Experts of a small language model.
Experts: 128 experts in each of 19 layers, 64 clamped SwiGLU neurons an expert, 2 picks a token, a sigmoid router.
Below are experts of layer 9 (counted from 0) of a mixture-of-experts language model. Rows are named router (the router's row for the expert), gate (a neuron's input weights, with its number), up (a neuron's input weights, with its number), down (a neuron's output weights, with its number) and show model dimensions 0-127. Each number is 128 + 32 x the weight over its row's rms, rounded and kept within 0 to 255. Numbers have three digits each.
After each expert's rows: a language model's description of what the expert responds to. This comes from a sample of Wikipedia text that the model never trained on.

# expert 49
router:172126134082061152121068165137131148157115124135071151136134126145139184077170117155110101100145228096133114147109110117154114114158132105081119148157103173107126117133178104153146125148166110097090124100090132150118096155135110108141119151073140133124117101102108170189147111099149102121148127106085143161239114153111185082116146120164167100157125090066099072062100082153147178185131
gate6:117115169145093218131137134113109151088151129163104112115098067166155123152069160158151117153100192064076145130105065125116100098146171083093133165103158140123159096128103110191169109142121127095087087074206141090148157110086142078126137128163129073143096139117190117096126093142147147105169140198108100079138143082132149146147072099155115128133116130120155142093161144160161182139165
up6:121134155141081244119106091132106147108132147151100101124090135132149176157126140175159100070126133084077155120144065171085077099084158100093117129145133154121122103152101158211138097129083128110087075083176082090154151156138157070126169096133126106112149133137156142137127108160164179037121150148085104092154116087157137113180108107160142140174113144149123114099147141136171150174154
down6:103115155075106164089118162153133161140151149204083140175116152131174130127094160077159070092117086160118163160127125157126142110101122146146159130079200121121141121134063118095150129109069142150136148216122126153142119114116133108096097175126126131161093153120199113099104087083204109090111115160085134132077077150163084124125201112152053125164139187138137146118075123105104119141119
What it handles: The and ordinals. Mostly the after prepositions in prose, plus ordinals like first, third and the offset number in Time zone: UTC−6.

# expert 34
router:191106142127080185100107116161118082162109082080103137143124190209116137111147119094113132108115160093126084106119114101167142094155095043092072155145146202175166130186137060163144129135094097127133153090171102154107045143093117130150163118102146132142146122163062179155127132101132173148166106094141137159128164075155157111093158095134111159121114126123100104098106084142142158162125
gate1:125122092152105127158092139129089073196132100144226124152101097164100126148129151146046140071139139167113085104125151103116143163096071134113137151104128096094105094102090091129130112129141073158155141145161157111150188117143115079134153105186060186127128148119134176141115138096129112093105110155111118223112154121201123174124117096139092152188139150138136112200090101159167116116121
up1:115162096082145146122097136092165145070116197125156147078166137107073126128135117160169133132129120136150137141073085167171059084178167132131100118146124160060148161137100112175144158178148151115116083152071103135050074168128120177122094148095165074164184174138131125097130126112113136141071133106176170086128178149074131114138184149111173107090122088117168128096126087131108131116156
down1:134161148140113153108102136141089166133131142079166160112040041130147103116106108169120147151159147102164125123091104138080155142135167142105158141168156126159192115123134126078125112129030131174093193130136098178170142128141139043151118167111169092079129050097127174111105187150095150177138162090095160102131109149104150109141121171140148123092157154151148102095089146130109104089104
What it handles: "and" endings, names. The piece "and" closing words like Grand, Thousand, Havilland, plus proper nouns like Chevrolet and Toyota and building or tower.

# expert 36
router:161124140097073206123106147155174092147097088118166142143121171144116162102142114107106161123134184080125133123060082121115117090173134088108082181126074162127139117189132117129140167182117112116135119093097157160106110186126095117168120064090164154172131118141093187146059180144096169140103094103116141142167131111127171101101152108101099110137178142093114129102133031137158180097103
gate1:122212165160152161185158116135141108112070052102138186118122120146151101155167091147077129129106138167165073165105197151067116138161137131160092117119078141173103046107117216132179131109154113118165114117085088077148140163118158155128097117092097090117077087125160152153116120163132094156160110101124139100131157129104172140131088136095127162093167136108149179118099117093141113109084
up1:131171123128100099182137132096152104125109050087194160113123136127129122126154093144111169107114156152127108197155142141072108118144155109083076135182090114133129071158123201160148151147158102143121113138117053105148073171127150148170102139078119116136096019132125177088087163112122076170111150101151094149129113170117149157121093079119094168170163117117153179094126129136131138193123
down1:127138091149149108168158141096104138109148112099127086180180175085123140145145116129170181061096129132220100148201083150118084079128160111085096162140132127126169103150141150146140078100072102091127100105119090111159166128131067168136124090106165123093098070132157158114139155111157078173123115116129085069070130163174126144153148191118114099133109113183116178154120128192099128130161
What it handles: Word-initial prefix pieces. First pieces of longer words after articles, such as ex, inc, rec, dev, dis, res, as in devotion, incomplete, detention.

# expert 57
router:174151153102086153110101167166162104180109097115126108122135169160147174124190150132100135093126146067106095099087108112120139071171141066120091173127100182162156112153145062144139151179127084142099104086123154168115120182108077135181139110095153138170172073119078192177125145123103126146121096107094127174150133073145129096114186083144124123147150081105089104080116088168139171163144
gate2:189100186143111064094120101140152066139075107049121071101130137128112174139102124124141144133110116099100130160132138153139194166148131130155121139060101118198158087104118122090102094140071134041092095157152135072167089128118116113108177151206201075146149166111102154136126151132122146116145173181127121155145114144144149125125220098166136148129139113127105158146126117128119091124117
up2:145111214132065137097122091135191143147099130081143086090095141089158182124136107099136154145097147110135142158173141151157171156169132136137086134096081142133119087133153111095148100144048163103062061123141069135145122134053163130116112147138193114140191168090117148087093154115158138126123140132092105136107140126205122100155135075136218123121127108163118151137178087145114107111148
down2:155064093070071045154163130105166142122157190142168164143173185114146102137124102134139096166084110126137125105168112096101084138162127088153106152121110180168094124141127141117103136176151162106085149106114131128115107145094113116086108190128096127126144071160119139137120137104148149081094146130113173127120160074209112140130119161128156161118152106147050179108131126212043116159133
What it handles: Table and title words. Miscellaneous words and digits inside tables, titles and lists, like place names Barcelona, Boston, numbers, the, and, opening parentheses.

# expert 38
router:183163171094090131137092145177153118159077103125150131162137139175130148137164160135074135086071137100097093139078103102148113093192089100136131184155135149131137163128158090162156126165132110155069104082128149174115093163092096136128105117097142156153148123108095188183091157134102179186144118104115124158157123049127144069109157079168108121158160104063120068073096112130152171151111
gate3:131101149108136171189113138166203142099141050097120120131178131136183068167157183132128101103120141132095122116105143127160067109104140119103129189089153156161208142142091148097161098140179117157129088110148148128154076132107133129112095152118126135091141120108156103111124095049163139131180116146074127097080100110129121080103117081116115151151131223153091089145166143151112126204095
up3:115107133089133164153165152163184167145122084119145117125135124116142076143166160139147118058127109133112159112143147143128114094134099129137168195090174143148192098134118162134142081140140091101150085115144199106133083130116148108086097154129133130080124138110113127086167087045194167180174116163131153114051089121110171044091138118100101120123122169104101128164152161140092155203076
down3:107134137209182103117137146093077070097124155076083099110109173077147070160129142126128185139183131121127132079174206131097121162125134164097166125125123179160130169121174116170142138124139154192145085118084113120110101124163116085084118062099136144126136138113148176111163184125141150101146120136144149101101127191092127072081090113107100093130066184143090137109157125173110130160089
What it handles: Row numbers and labels. Pipes after rank numbers at table-row starts, and colons after field labels like Order:, Pos:, plus words like first and version.

# expert 50
router:178123107105068158084111135109165149178148106088168072153103132186127167146162158128080154090103141125153082139094112125160165113149135126106095170102099165168161169219135071129146140150131102101095078131111107157146116184118116138179125123085168123152115100085103142134118157139106147133147068139098130121158171049177131154066162065163119097169141104093130054109116099147153160154141
gate1:146104162148103103114089171080114160119118120179167158102124087209132136128169131086122132133101133168146141119017176103094126099111173123157134086141097161124167036128142129104153165122082096185080123155152095139144149103126054099137155146137123069123118129114178149134152079135166088138163154166134144084140142126147103105140030112150151150184145101120094096136152120161150165134140
up1:116133084151060134117072194039149182153122127184134168135132123195169102105143137124117105103115146164185146135066136095084140099034152156124094126147107157150158068128157166112109179098116112235075119162176130161116124113108114108139142129137106095086121111089132129126149137124151097150170108098136149128119152101125126152124052162150151117193141081131166092111132117131112137110117
down1:124152138133102121150130136084111107160100135130173102092143087020088122108104126126116118052122147189087165173201173121178126086115103102129124101190136114113077171155160128172209130118100032107110189114109142108100165125175126131124113173155157120092116155105127149134189116102106122119110101125153129110113110148102098104175116134159142142064118158147168169171120169131140142115084
What it handles: Time and quantity nouns. Time-unit and ranking nouns after numbers or ordinals, such as three-day, nine-week, 30 days, year, century, largest, best.

# expert 45
router:177111126109122147123083149196150138130111033138133144086145181144132204092142156115094090071137130102095125136091138107126124091152125073077099149153129181174162098182099103160184113161094139125061130069114136122142142190115080096117145097068140134182156125161123135158144134158063129146158120126071110153153125061127156109118162070171120142185154148105137101099151107130128151142106
gate1:142095138145080139097147118139171039115162109143142147085183136166145160135156143115125112093100106117115149133117068115151113097130108100127157137119158156160127100149115108150195106149076118113144240123068158063128088149110132163138169164169142194153155132173155126119149081144134180121129132176100082130115149144115094086167092112168131083129089171035083142133093134109088132157105
up1:176114102152098134090159133147162091065110143146152218118182165156152138149128136139151028098122105121121132074153084066119124119150109130157152106172187139115105119132111140115161112170088112099167228128131131083149111145125127117143118128166144144188142144189105115128116112104093179135119112170109088096116126113132110105167119123119145086156059164060071146128076132112100160183111
down1:105118131094107146099115121176123160138211115158010127083117109150144202109142093098065134072095137098101131134162128122094115138115152079133074092138194073152158162113108148124134120111175156127159117133119137128103142173132194172143103153131134164100108134109161114087151089179138205147133125095117167119112064154093125163155101148164114133101148108214141103112125153083155114122108
What it handles: Table pipes, Slavic endings. Table cell separators in sports and results tables, and v in Slavic surnames like Rajeev, Bulantsev, Vladimirovich; also defeated, qualified.

# expert 37
router:153108178094120113124107140153133163190063065136118161136116187160094228122166199161082132085133119126135107124111076084157177109138126083103126177159115140120149103142144104164145153154127125107097182028102120154110134187130097173149126083123107102173164138093105164138092124097111135109138138084089161159147153103162114117145195101148105125164157100100116085088175105145129149106123
gate0:137101137133088160121117104099130180164166126107176167149166100169145160124182141102123094134146109053131117145100136136106084130118147121131132100089089141150214141132133157160068119085154125155117115088079102134133131093166155150111111124158148158063154050169120135146177176144092133083047121105118184107100204158111115115131089083082117107167118140061172148146108180092143141154090
up0:126135125166096148118205159139148090112155099155115107142094150130170080112117139180114125109116139191155130117160093085132184145128115125109174138117163117141105111192109101101176116148096058126130132154138125106171063143088092140121128104056106087165133111060111134123090144135131153160208150136136098108136111064147107192191164105192182133106122154135085138043135094134134093155102
down0:174169144196099144091081104154123122166129147132180151101134103133162104136120162105181079088140074146149182115129132066164127128143094164105112123098129214167107198131122078100154132075143065133084105135122141147101133121135125138111149056097140126126144121108120080140159090156098064167109174184087147163122115111170097168125138141123177113155109140124053105106142167159113060169136
What it handles: Single-letter name pieces. Single consonant letters inside split proper names and foreign words, such as Gert-r-ude, Middles-b-rough, Jast-r-zębski, plus month abbreviations.

# expert 42
router:175136153082093171107087163174170147172099094116144110117120179170138156112178170120100147092113176103118095123072074077133126086168118111133099177122113160157156112173157076138169142183140096136062098068146126166127098178091074106157133108093130149151173102110083167180125109158102161157125113088091143161153141071128129097095158069157100133156158118102128097089102094139138177172134
gate5:132145139142091166102142154171159117082138092073081106113178178136135172103136114125181204100080114126133066116196097122088134129096162157115184108117162131139142090154094156156084137097108106082114129134169127116192080142150135143132097091151135119094194108100159124181138171186080066124126124131138137111122128152123113108182148120172094176134141093152051088096110093107187143078138
up5:180151141109120163144125074094065162153135107187141123131140115125135128160197127120069151145163122134198127125082150121131134135206115089103099211094158199101139143080196077116101137134175140122157090150111109127108118138118149138097148139091114166149080137159062162048122113100163117131088117122102132127143112122162122140084072145082159086171086132059173116142130138131111103170140
down5:143088080075122120154159149126068106124166099157101060091109169139070179105183167134081155165101139138164083118099135099156123121109090166137146135123145132117126126083205178100082095105148094137150095147145102094113181137125104138124107109106097068094165107131086137143114126159117161161138148142156124124146148182091118115126160154173096206132163174073128171110200114152141067093180
What it handles: Table separators and punctuation. Pipes, periods, commas, semicolons and digits inside numeric tables and election results, plus sentence-ending punctuation like ). and ".

# expert 46
router:197133142120110186113092154176134108152150119117088107125177176150159165097127194176123164086109131048116100095121099133095139064164130103123078154129147144129129150146146051152171165185160092132117146077163144143115093205130096121222119127089156112122132086140086124131122101115108124159113116097091159149165129088117078095107146107145126100152168164115096094071112067120113161137151
gate1:167147152114152166096048090114132124127156131101158136146117156115186173179121071118143132097179161087153115185142096175076042165120076132117095105148171155107092108092078160074089157096106102131109139155084157129169118153128128093106137107127161119153178172113126150166105140118139205152138104138114125131109118093072181093095109181121104114178188093116184104131116101103137151158090
up1:109093146129065112185145119127091188117093084153139129133110092115110152201120148114128123146159060171122123109114167132118186120113139124168135143116098137128123139117161117189129187137191114159171067073135090113148092117154156165092162127095077185116107081165040102099154092120108118097087132113144138075168165087139168085152085156121150094136136131177148134120084101149135209138155
down1:159132174091137114173118108173068159135080137112038191078112137154152132082172143146127115132131111082120108160150113111131136099159124127143121153099238115140126110133117156091137100089111103173131102150072154124133144104068130142115159149133131127135110119178031149102139123103146106113098127166123139134120136137080140059138097170123164188171140204138129197110107127111148061170122
What it handles: Mid-word stems. Middle stem pieces of long words, especially "ater" in bilateral and equilateral, plus Leg, Lev, Part and Inter.

# expert 44
router:168121157085107183112095167152153153158113072120113125145135179166162172112162167132071153090134156090139093119072105099146129067172124105121103165149088170148145131166170077151154140169139108130095131063149109181089092169146087109176119096066132144164160099115069163168114117147089148163106087098094147176161139093138120091096175096142121113142166101116083095085139082162145178166128
gate5:112142093088143130114119151146138142150130153150090126119114225074122170138136120172163196116158100173108076101129152106076111120131083141162148114134093192121158096108099080156097185104128128138074092127159115153128144181162156106133170093140157102102174166077178124136060113130092081147096155107163117134122079068150093124139151126193124154103123095175070076133120102128129129101203
up5:195135092096119120146115112072124094117111082094139106171144125131133153151077150125115114096092127144151118123167146093139083166137096089130188149117130129161186102139137170201123182096101097155168136169114150166150154125121077108167140128158142109147131174084070145147145099158153160112149171126035107124106089101132078153118152177091047079172167092166115120106166087109153138072177
down5:176165172097096146150151091094123040139181109082165123152119160133127117163113092116120154100093201118149127089185169039111137110131146117142150162087143042206204132141104122120114128148152144104114093122096141101139146110147145139136103129124108105096155150132131085102118126177151091182136120155138123122136156066167122162128149106112171083136162152101087139086105070130145085096197
What it handles: Mixed starts and fillers. Miscellaneous tokens like the, sentence-final periods, line breaks and word-initial capital pieces such as Sch, Sk, C in names and tables.

# expert 10
router:168175149099076157128085191201180127143079087126143122136129174178169144098186172156098140099102159090122124123095100118143124062133159093137075157132090169154148097157150087127156149159134093122079120087129118168129097168105088135153117105073114124146187086125069181143111128164097129154138118082081154184181144103145144085129157094136158113157151096103119093056114103153140173143119
gate1:125094114147125165074128141138124150135156158146152179091142139150138074086139113126119128131155118133179200142096101117141145125109123160148066132121152133078168041167143130104158168131113099077148136123079108161106112139076160119158153157122127085112115103084146062182121173097143185113169118127119156126120144068163104173122127135138143108160110170093149071117075122169179157154005
up1:160092081103164127068159111135180150120142155133158134108164141098116105086101142145134118126131145172161172104094083131138083124137110142146105140123158170068138024134135131132176114106137103135118122129117110172136140140080172128142123169153152105099123117087111084145096128137143184114144152100136171131097147069156144168103113179180100073147116156099127105150097077222172155133008
down1:162103152054179123093150085130102107101089110092050145130123123095086119102105073116180179168183095171137171098095116173117082123199184126132110117138133100100132122150097126117095126158149148136221115153160108120161109088095147108131109103184156085093178159090146111160091194100134107079157128136087154120144147106136105169183090108155130112140160087151174094158169130128137154123144
What it handles: Reporting verbs, narrative. Verbs and words right after a comma, "who" or "that" in news-like narrative, such as accused, quoted, saying, stating.

# expert 9
router:158157191058094150111096157140136147172096102125130143135102143159120147148147172155109134112107159136146123116085126036191164102138131103082082199172111196142180176134170066122134143142081132105127100101136089150117139147106113132140106126103124129159189098098086137170113173111109125168116122126035109144204092102133123098119143097128136136123190134099109112055115115112119135193095
gate1:128064170075114168156105128094128123136116101143095141105145155198138110125137112168165132084101131159136134166144115090134183117086098104119104114163139118226109133170141128127180119102105146113171171114160105134104156101051130138165156117120121097142163182141119162088136098093151109114112170157109154102186064056137069105118125079137146066149073075118159105080139189157148161154155
up1:134137117055068144125098134111142096120132111128101159107134137150158136152128095142167111117146107101084137116090158090176178119101103114076107127121111136234095144131128130136158152065113130104189137081196135112130106136066154157139162098143167093078200145186183121117116089061144154139128149143127152160198095082172102121087089143128124113178108092082100129100127184129127146155178
down1:140157099088148170137104130082116165098074187092157148107134142160077133082174118099125079149089170156068148113086130168148156189160097118149172197124101139111120070082113134108134083107146096102150160134168107151133172133127180115185113140097142095141107168127106117089182091092167166140166135083092144131185088140149105135107089146095114116124093167132079227131105101140161100143118
What it handles: Possessives and apostrophes. Apostrophes, possessive s and possessive pronouns his, her, their, its, as in brand's, ESPN's, in his favor, isn't.

# expert 12
router:244155126116050121096083132193142117164100094095106126125093145135206160112137107119140115051095116090174081158124136080153108110120124122121141158136130163130115150160171080156114141192155111116138135069102122146090115167111095114152099134123145149146154116103065137202086138192155123181128121135128083121185128104124141152115170142138091156179141119056143120105141122173138135138100
gate1:137148070121135160090190125173154115106136114117114148097118111089101154155105105102101093146156120117156106139101155067126121160176140192125148159097176140126073107166135057216144170183152143164185126101042159137141077068101078108095115121087101164124102145106126147109112147122101173117151106143160121193187116153123088095149111132177134166147160119126156111098065101171134116118096
up1:151161077139126154114200112140151099097145138158079134134067119084094148155156147108147124170094088164172108142127096128177112152166126178119101121088149107156126098177101086199137171179120137181167113132029158146115122098100052093104136107114065152110118147069119161089196138162141134110166150119143146089184049097114075122123143142151121111117129103130143122121083130165159134146128
down1:101156095132109139163088171151135157107090102155194065149103145148083131138133149139156089210111098144085148161175082145171098126128126193116142150163073052145142141061187166132147176118083124122138140162118065180135087089123079049107156176111081152183140099129107122095141166065123115093092126105133126162103098128117167142134125131144139158150121150161142135109156085107143101143095
What it handles: Line breaks after headings. Newline tokens, especially right after a == section heading == or a title and short-description line opening an article.

# expert 11
router:160146155082055157160069169165130090149089099139131114124127138164135150125158126100132109115129110107133122113084125127139153067138107052122137233111113176139167108151203103159125119161150147125115142066172124142087099167087062147169101127068121105162160045155100177141126165089114173124130090103130132168152154118152168068136129131157117122111145134049109110108117143148150151165140
gate0:117140149066179155150106105131198100149132121116155159106157138167094086086099116083110111116144183135131111082088109186123156098158122071104116197115137139069160142121178156129086098146159117122162137127173123109126075154078116140216078147161143116234177090163123145111086117101131072162139132153104123125099196124121126112134121115112124086085107131095145125064150157146133121165161
up0:172101181096158199112107133094075167184146167085172137111095127144147108141073128073152148110079113139135120148137081162105140118096124099167134136104151145142135127116108129124157170113150117046072102160159148164226085120089132124157132142115139175147087168120114140116148057117125108156101070147116124178083141123086135152143160098124075153156121194088134052147138107135119124128195
down0:082049101126140062131092164137170087109121121113101109129134172106149112154128107114093130130152142076184192128148158134107067130172121167157123090132119123174180128209150111121094104157120157143158132148144080157143153133136135093096086124104144099126126097186196103117088151110200056167049110182153080104170103185141174142145152113131117121091149106137127156100112121101118086116160
What it handles: Name-internal word pieces. Vowel-heavy pieces inside foreign or uncommon proper names, often after K, W or Sh, such as K-ier-an, Sch-ne-ider, W-ii.

# expert 14
router:147131135096107178113055145171169141136126101096112107179151153155146153146171159148117114090157108140161028167074102093193158101142139116165103161143123120140107125134121089128207170168097085148107164124136142161112113137118122142153140128110142105129157100106115150167115171178098163157101077086053097146164146038156119088116177093157133087193139071083129109115124092138106117127148
gate1:123127139151106122197179095166193103101155149102150141153121096135105079149137213133132112075141129124170109160150075136158131137147139120124135145119107142129108133121112142123146158117077035169191174135117165114101139113125103103105174146082135178103137103102122151183124111163107174147160119079141100157084136049196095111074166101179113076132142074129155137118164104072129126137063
up1:132132117157099109184145110140150128092165126116140125141083084125099074140152226140135118092177134130169115172178094122187148150147110134091119163128094170136108113103116131135147157124065052170186174135139140116123131124142104095111145134096125163107117101097121153165176105123086148124146066086151108128113118048203059115091176101183108116132142083115193185131163115118105142133078
down1:103077127119116123076133132095148155122084141150192119106149118123104154130158077132146156120046042151125064175148099168141102134115143113125126167136104130182150073154105128139129115137125124119121152098170120124167109122151107175135124055109160153103130148112140107135108077171180158172168131102093158120155137081102130069074111107094163183126095152103138120178107163133239118199122
What it handles: Office and role titles. Titles of office and election words in biographies, such as president, chairman, minister, appointed, elected, often after served as or was.

# expert 23
router:137157113084112146139072158131177119155080118114153133198189139171143202106155134159124144122105142119094054128093080041132096069174087120144104161138104168096117113130168089118138182160110136116136174091128062164091082190098104141171148152097133128138143113139108158175119107151125102181102095085131151153170172080155091109137128095105133134127148103109127096084116115127143158198166
gate1:177117157144074142099000099157147121082061132076174160118146097136208134115154166163096104144154127123134102159125150112109101162128129099165120108168117070054130144115143113153062150145134087136108155120053180133137093153118123194150147119215156057113151108142119117126136128188098121140132099134145091125128153136111162164137098111112159114138135094170144113119110091145160111126133
up1:099117173127061168156019135169098084106074108091153130130099134164202161139169170126160148168159129155130050140130128136141093149126110129163066089161120109107156145104128120096147116160180092134135149118071165099105136127091139120131157116128161079110162086167140104120155143186106143157139078079152116106105177126102191138131066117111094112116148169144149135128122062107155118131191
down1:105084139122170143125143060118087115153124135156153120156151131105163158121079060109164111165173155155179111207165132162159100044168126145117155107118130101046194100139095149084145158118091056138120089165120154095130144086133147079181150117136132092132087152154127166155109176155108080146117074106154096106107121132107117109116122152153117093133127154138137154128180102137193059105169
What it handles: Mid-word pieces and to. Inner pieces of longer words, such as epit-het, gen-et-ically, magn-et-ization, plus the word to and function words like by and that.

# expert 60
router:149115185040116163091085104150135111141104128065138108155151143206183100115156192129083107092174139127134091121109127122135144114153149133083066144114123141123148127134120067105176134154102106110163105123140092154141083182135101108131156131126160104206203139114122131150150110086128118143146131121065143137130159084085142130088157079123118109145174153122181076072142049151144154192129
gate1:121103131113132123161134101123159161187136108095143086110119155100115102112107120105107106128189184171206125135121143117104162130130087199114117173090148156140140117140126070182105102178153105171113110082132098088176152201054101113098156102159169139112178093105174116114206185118083098159162119142143090155151100127089133137137131096110099178076148123056137113133116109135116065127083
up1:131108186125128100114153150175131097139116121046074087090082098123179123169151077063109133123167174107210113153120168105134118157153110167136107158125150147160173101164126097179105170174140172165118127124083128139126091166103127133121101062117149107132136143105122103078130146135145156098135136197144151094165061142032124121158117131153082137087200107068144130141093131112122098131119
down1:115116094136094133082086107116183120160123147150152137128168126130129165134123163144067135078084168131146098180148115128152112101071152078110185169072187109067122181101129158080176119109094171131135059121165132130168184158138109126127104107079073199114121133179175089069139146128153148125156159105078094097119081203079120158138129112090136139128165141113156122135106129097120161135172
What it handles: Middle English word pieces. Middle or final pieces of ordinary English words after short openings, such as ap in cheap, air in staircase, igh in neighborhood.

# expert 28
router:185112162084126131087087126157169119166136114107135126141145147152137185111161190182070173068136150092101107161102104106157110092173172139135084135164114181121119131119177123139134129203092074072100112107104104145057135160103102129128112075097133136178211097099103162140107157184109133155082111151089115165182103109137115093128184099095119093114163109117123077128106090150129164154136
gate1:137132142091123143161085120128157126075151124105113171190179147121147149093126208146160160164097105166124113107171117136147123116137137107169161099138131190098094072090142185098072175172140065152105123073081134147097147188111141119083150165113131127193183178168099114163102051157171095114165113140097152100133103161106094111105080112128094125125095068114175133081129131125097138105125
up1:157175222106108155141130104129113138116071111099121116122120118069083119125138116157129174152115124130183086124164082136122156120147166107072154103068156154114127112103139151106127169103184107089102128150121136167126132167107075118141152165086137128173118178114125157150142165151211111144125159121118110059131119161126105012058125146166124093122175060153155172112148131124149128069110
down1:130078140179139104076089117126096110101128066095104157113144093146170120088110142081157141145141144150159151168099184182130152128066072118137108123105184085035117154062040104122145145113114154191189124136093163134159158119120147122151130134161167174109185136151089076150149114181165143126106092116150063059171105169130110122125125112138105125124143152165093134130132166140148132138138
What it handles: Early word pieces. Short opening pieces of words after "the", "a" or "pro", such as f, fl in inflammatory, gen, circ, cont.

# expert 53
router:149100118070132118108071112153154101132103073096181130129159155193112121162158214106060125111100136082158097149102069136121162109104155062116111165107091158119157120127084083168108155193122126104114126107131106165102106169160122073171096146129174124175183130132112205186140106146121176135094123125070118149171138127116166123167175095118135146183172128085118102110077111137124147129134
gate1:127151102137097115045113153143092167142069094108144146156094138134133131111177163112110187097097097095131102111113127152152123194097108146141094173122113106137142131148108150160079093159155132081196116055171141076088154143182113173144192081159138168158129144135075113091168109125125126074109111159153173171129123140076080203149140181124184093105082087151125136121124097147141139141086
up1:102143070123116117089078171095118179139151113099172172091135134146131145134178141109076163109074125133117079105087117143138136159096131140147107138091095090121180110123128135142081118172134150091233102138147170124102115151208091153116179124162101177170119142141100164116158101126116128135124099137164163211129110090110068193092136162120133124145077085139065175102144090138134127135068
down1:116060110156135079139093128142110107161122175136118136101173096057100165131122123142161133160118102121067165096131100105129120138077139126156153090133106150195145145151148092093080141173122160158136133137092212137164096088130130106112122083111109098180129133165184190133100095100198124098175153088170180128067133184151143139139069079115172116145152097120143137110153123150104151124043
What it handles: Field colons and participles. Colons after infobox fields such as Laid down:, Dates:, Occupation:, score dashes, and verbs like known, based, failed, reinforced.

# expert 39
router:152136193086074158124092127164164101137109145096185093153131136141157145149135131136095130097132106134140100128135120092150160073170098115128078129119081136129168072106162052109189113129123116118084127096145090158125104144100118171120148128117169114152166110116107191141139135118135142183152115101052107162150139076139120087084139080210132097142160149122160058097136101223149167194116
gate0:074195117083154130146129045123132090184146132111176144177112204134108133173145100101116105133122127054115138198077118124155068128166122085102144140130022137155170100114098135109191105150131146109107149122184130096113126153089114124128175153132110130152121085115087138178104119085126150135131109126131133141159177111162192118065101132165095123113125118159113072117129154138136155181087
up0:080189095107159147105164024118144076151165150110174113159087156097105119202161136129101139119183102094188102226128142104175095095176136143099135117164054145148167099090105139086169111113105116121096133115125110104139126177089110139132154169125096131165141144068113131132098113108128132166162151114121134146160162103128156106071115136127114141111148171137134080085086165142092168175104
down0:087136118190142093099129145130147083120098111113161167149091109119157140162047172163134184094121135094164147150121173150117087090159109107107139096165121120121134108138117133158117099052091139070029151158114059130152144116133141145114136073125111164114125144138164157098157152143106141181147089180093123161173091118145129124181080174080180130111101157127098096164179138094193173111103
What it handles: Mid-word English stems. Word pieces after a first letter or prefix in English words, like ort in post-mortem, ore in More, ending, elling in compelling.

# expert 29
router:167122154080103132076101179163158158158114090122116109139128178189140167149126164143090139095127130068097088120037104116155113074156101107134102169120118168192170119170163087140152128159123106135081146095149134149124105174137112096156176112080146132157165116092070158171069133170111137156110107103068131185151158095125117124121195089159107122146138064087123097095117116127127182172103
gate1:130085156163177137134112109098097138165160148111159127174192201116119105147098237161105144153162099142081124153142132150115096051166126098133113137140108099128119134128120106116105131098065182131134208075121166081095098094119143110135102165087097056135111093128122131112119107084099169131113151129087117127182153073191128158172122172131126152153135120145175154158067146090101114154112
up1:127130116086161105076133185105123104105146151155134146143097081130167168169161147068051111086172092118136112132158115148201167075182148121107141129164109110012139101121128097160157154167094156150118157160058075135104095136103129141078120162125117160107187123094149183095116109116103166114137115150151099145110102175137080066158139149149115114131128157146171119170098136108171097168122
down1:088091207166166108152148123139148149102131133135119113114149103151130125104145091138087097105166100103112124162161167177157144106123122138143109158134156078085192127227100103084097140177160096093139148171088108123091159170116144157183113098119166124129099163106083135128173143140098130129135148127089106070173148089166128173087123147138161143148135076134109130133013106116045131132079
What it handles: Table blanks and prepositions. Spaces in empty table cells and infobox fields, and prepositions like in, by, as inside place, credit or species lines.

# expert 61
router:196140180089094165122063141170133115146111121134088098163122173240137132119141159148113119110105147079116113092131133104151071072176146101096073136115128198158164140152149063126197128155130144132113112057169154158147146164109090178123164114124143122129123130141093133162137117155111145146101128104062165155133152075143096127126153063141125054153141141080093137101114098157140156148105
gate1:061119087134116133101153091099161100141113142155140117147127146204164189111092084116097120113174112140107176131071133154091079178127130122078172110144112176123204127152187110151152132119063167116096142118057119131120152170136049081188181112151130113170086121160096116141124141188090129093129123106085089141133157101096180122156155147172107082144171123141106146146147094143153123097103
up1:094180130104069083127125150173148159161075143156158171154102166102081158102082138139105109134111116138157155133127195121115140201125148139054150128112156233156142094162137095115150127122100174147143133087088132114108211135160127116179161116093117070132074105159085096122138118116142143105149103079166084118120167135090124128127100150111146100138203117079108120103144091159161123095070
down1:109100146111130104216151170174128100091143087076137136118127177123138115092120116143129184050128168199162112122143135142096126111138082178144091090113173162155165148138130119112130088096125127048088078153121140095149097106122071106157165142075099144118147105102126140149223154150107125193180141110147131144086135126147171109142145159065092160148103140123046131150128130118150076136136
What it handles: Slavic name syllables. Mid-word pieces of Slavic and European place or club names, like ov in Plovdiv and Coventry, iv in Olivier, plus score dashes.

# expert 18
router:135127173099109142087111115136139130145061110142136129124134137146150185116146134116107132082088149055121125148058150091195131073156104088146116137164048176131159132140161109138216147165112134115077137119169104150074096175123112121134120103075146088156139097137101140161094136114143111168101135089095197194184137095091176130120142098131136091143150113054115091094122121165099141196123
gate1:147174133143130152170116159062094113132069110160117159076118146160084123181134077132120146098092124102184112171108136066161132148105114135138146125189105155110171150103111168151103168067147117127202165121116141145008095191168109122133125140160107097158102122161096145149074195117130164111128152131119104125130115154189090151153156088076110165113073082118117141107128141153120135098099
up1:145152129072136098123117089139130123131103111117126161130088152094095108106168092139149123152109087134160131106038144104142094092113124167112150140181191130075163140079110123151067120142114118132180136156089112171141121142143127168143159135123140102116122181099132136163118181091135168079134135122123047141096061155154153097077180096203188187057135128132117183180074149143115114103167
down1:114084200152097104105097121173087168107132186176121121122113128079144183108118077125084188093151135075141131108131163099136099104179120146091132148136131100112165154094083116135118124173074119211108139137163146103138075078092141172095115155149168106116133130125206103160137178104138081170150105215128075092101096129183132113045150150126101125113122162140142106136117149146120158126120
What it handles: Space before numbers. Lone space tokens placed before a number in tables, infoboxes and census or election data, such as area codes or ERA figures.

# expert 2
router:199151161104101168138065149141139118146093107133134131128102145194146113128165161107104085106096127097102103089097088103116120086157109061112113177127119149117178133119181109168139161187126109133123097091155118139101110179102051164152097142080115076121140060165076151149136191085120198162176098100087145167139142123144142099130193101139098090168164135068103125107144135142155164157117
gate2:153172141151100189177131145156111188140146169137124115147059143110081166165125157070100148135134141092163136122106086133069101138184065142098165120105119061175134143160123168097176120128092104176069139168090144089107115196150119170119116154104133140150110138114119133131115083020112128152108126155146105112147157072150087166100139099123193125129082108154119135107113110111123159063163
up2:126210161155136211195150149120092114143144160132134123117098169112062140153178132081086073129172131106115084132133113061062128145171122137108119151088112100149137116140174126091097106096153144147099134167117108151114107191133119109120090127085073193198132102111135129118118107062150142096170158184186116133151154094185151182088120139082133136135088114147127083137114093095109128126152
down2:141106133121162112106184194153124148118159131101048132117081138121175193129130111167099147148160123102148155073120114128128060126124142135121148104066159120073120133129115144130084146121098070224129110126091169152142123141106085131133154110111124128092163112107159242105186109140179097103131101133059121103138138098083104162122142121216098135117125121119152133194134171145131119116089
What it handles: Word-piece fillers. Short mid-word pieces completing proper names or words after a fragment like Bl, Wh, W, such as Bloemfontein, Who, Wiersma.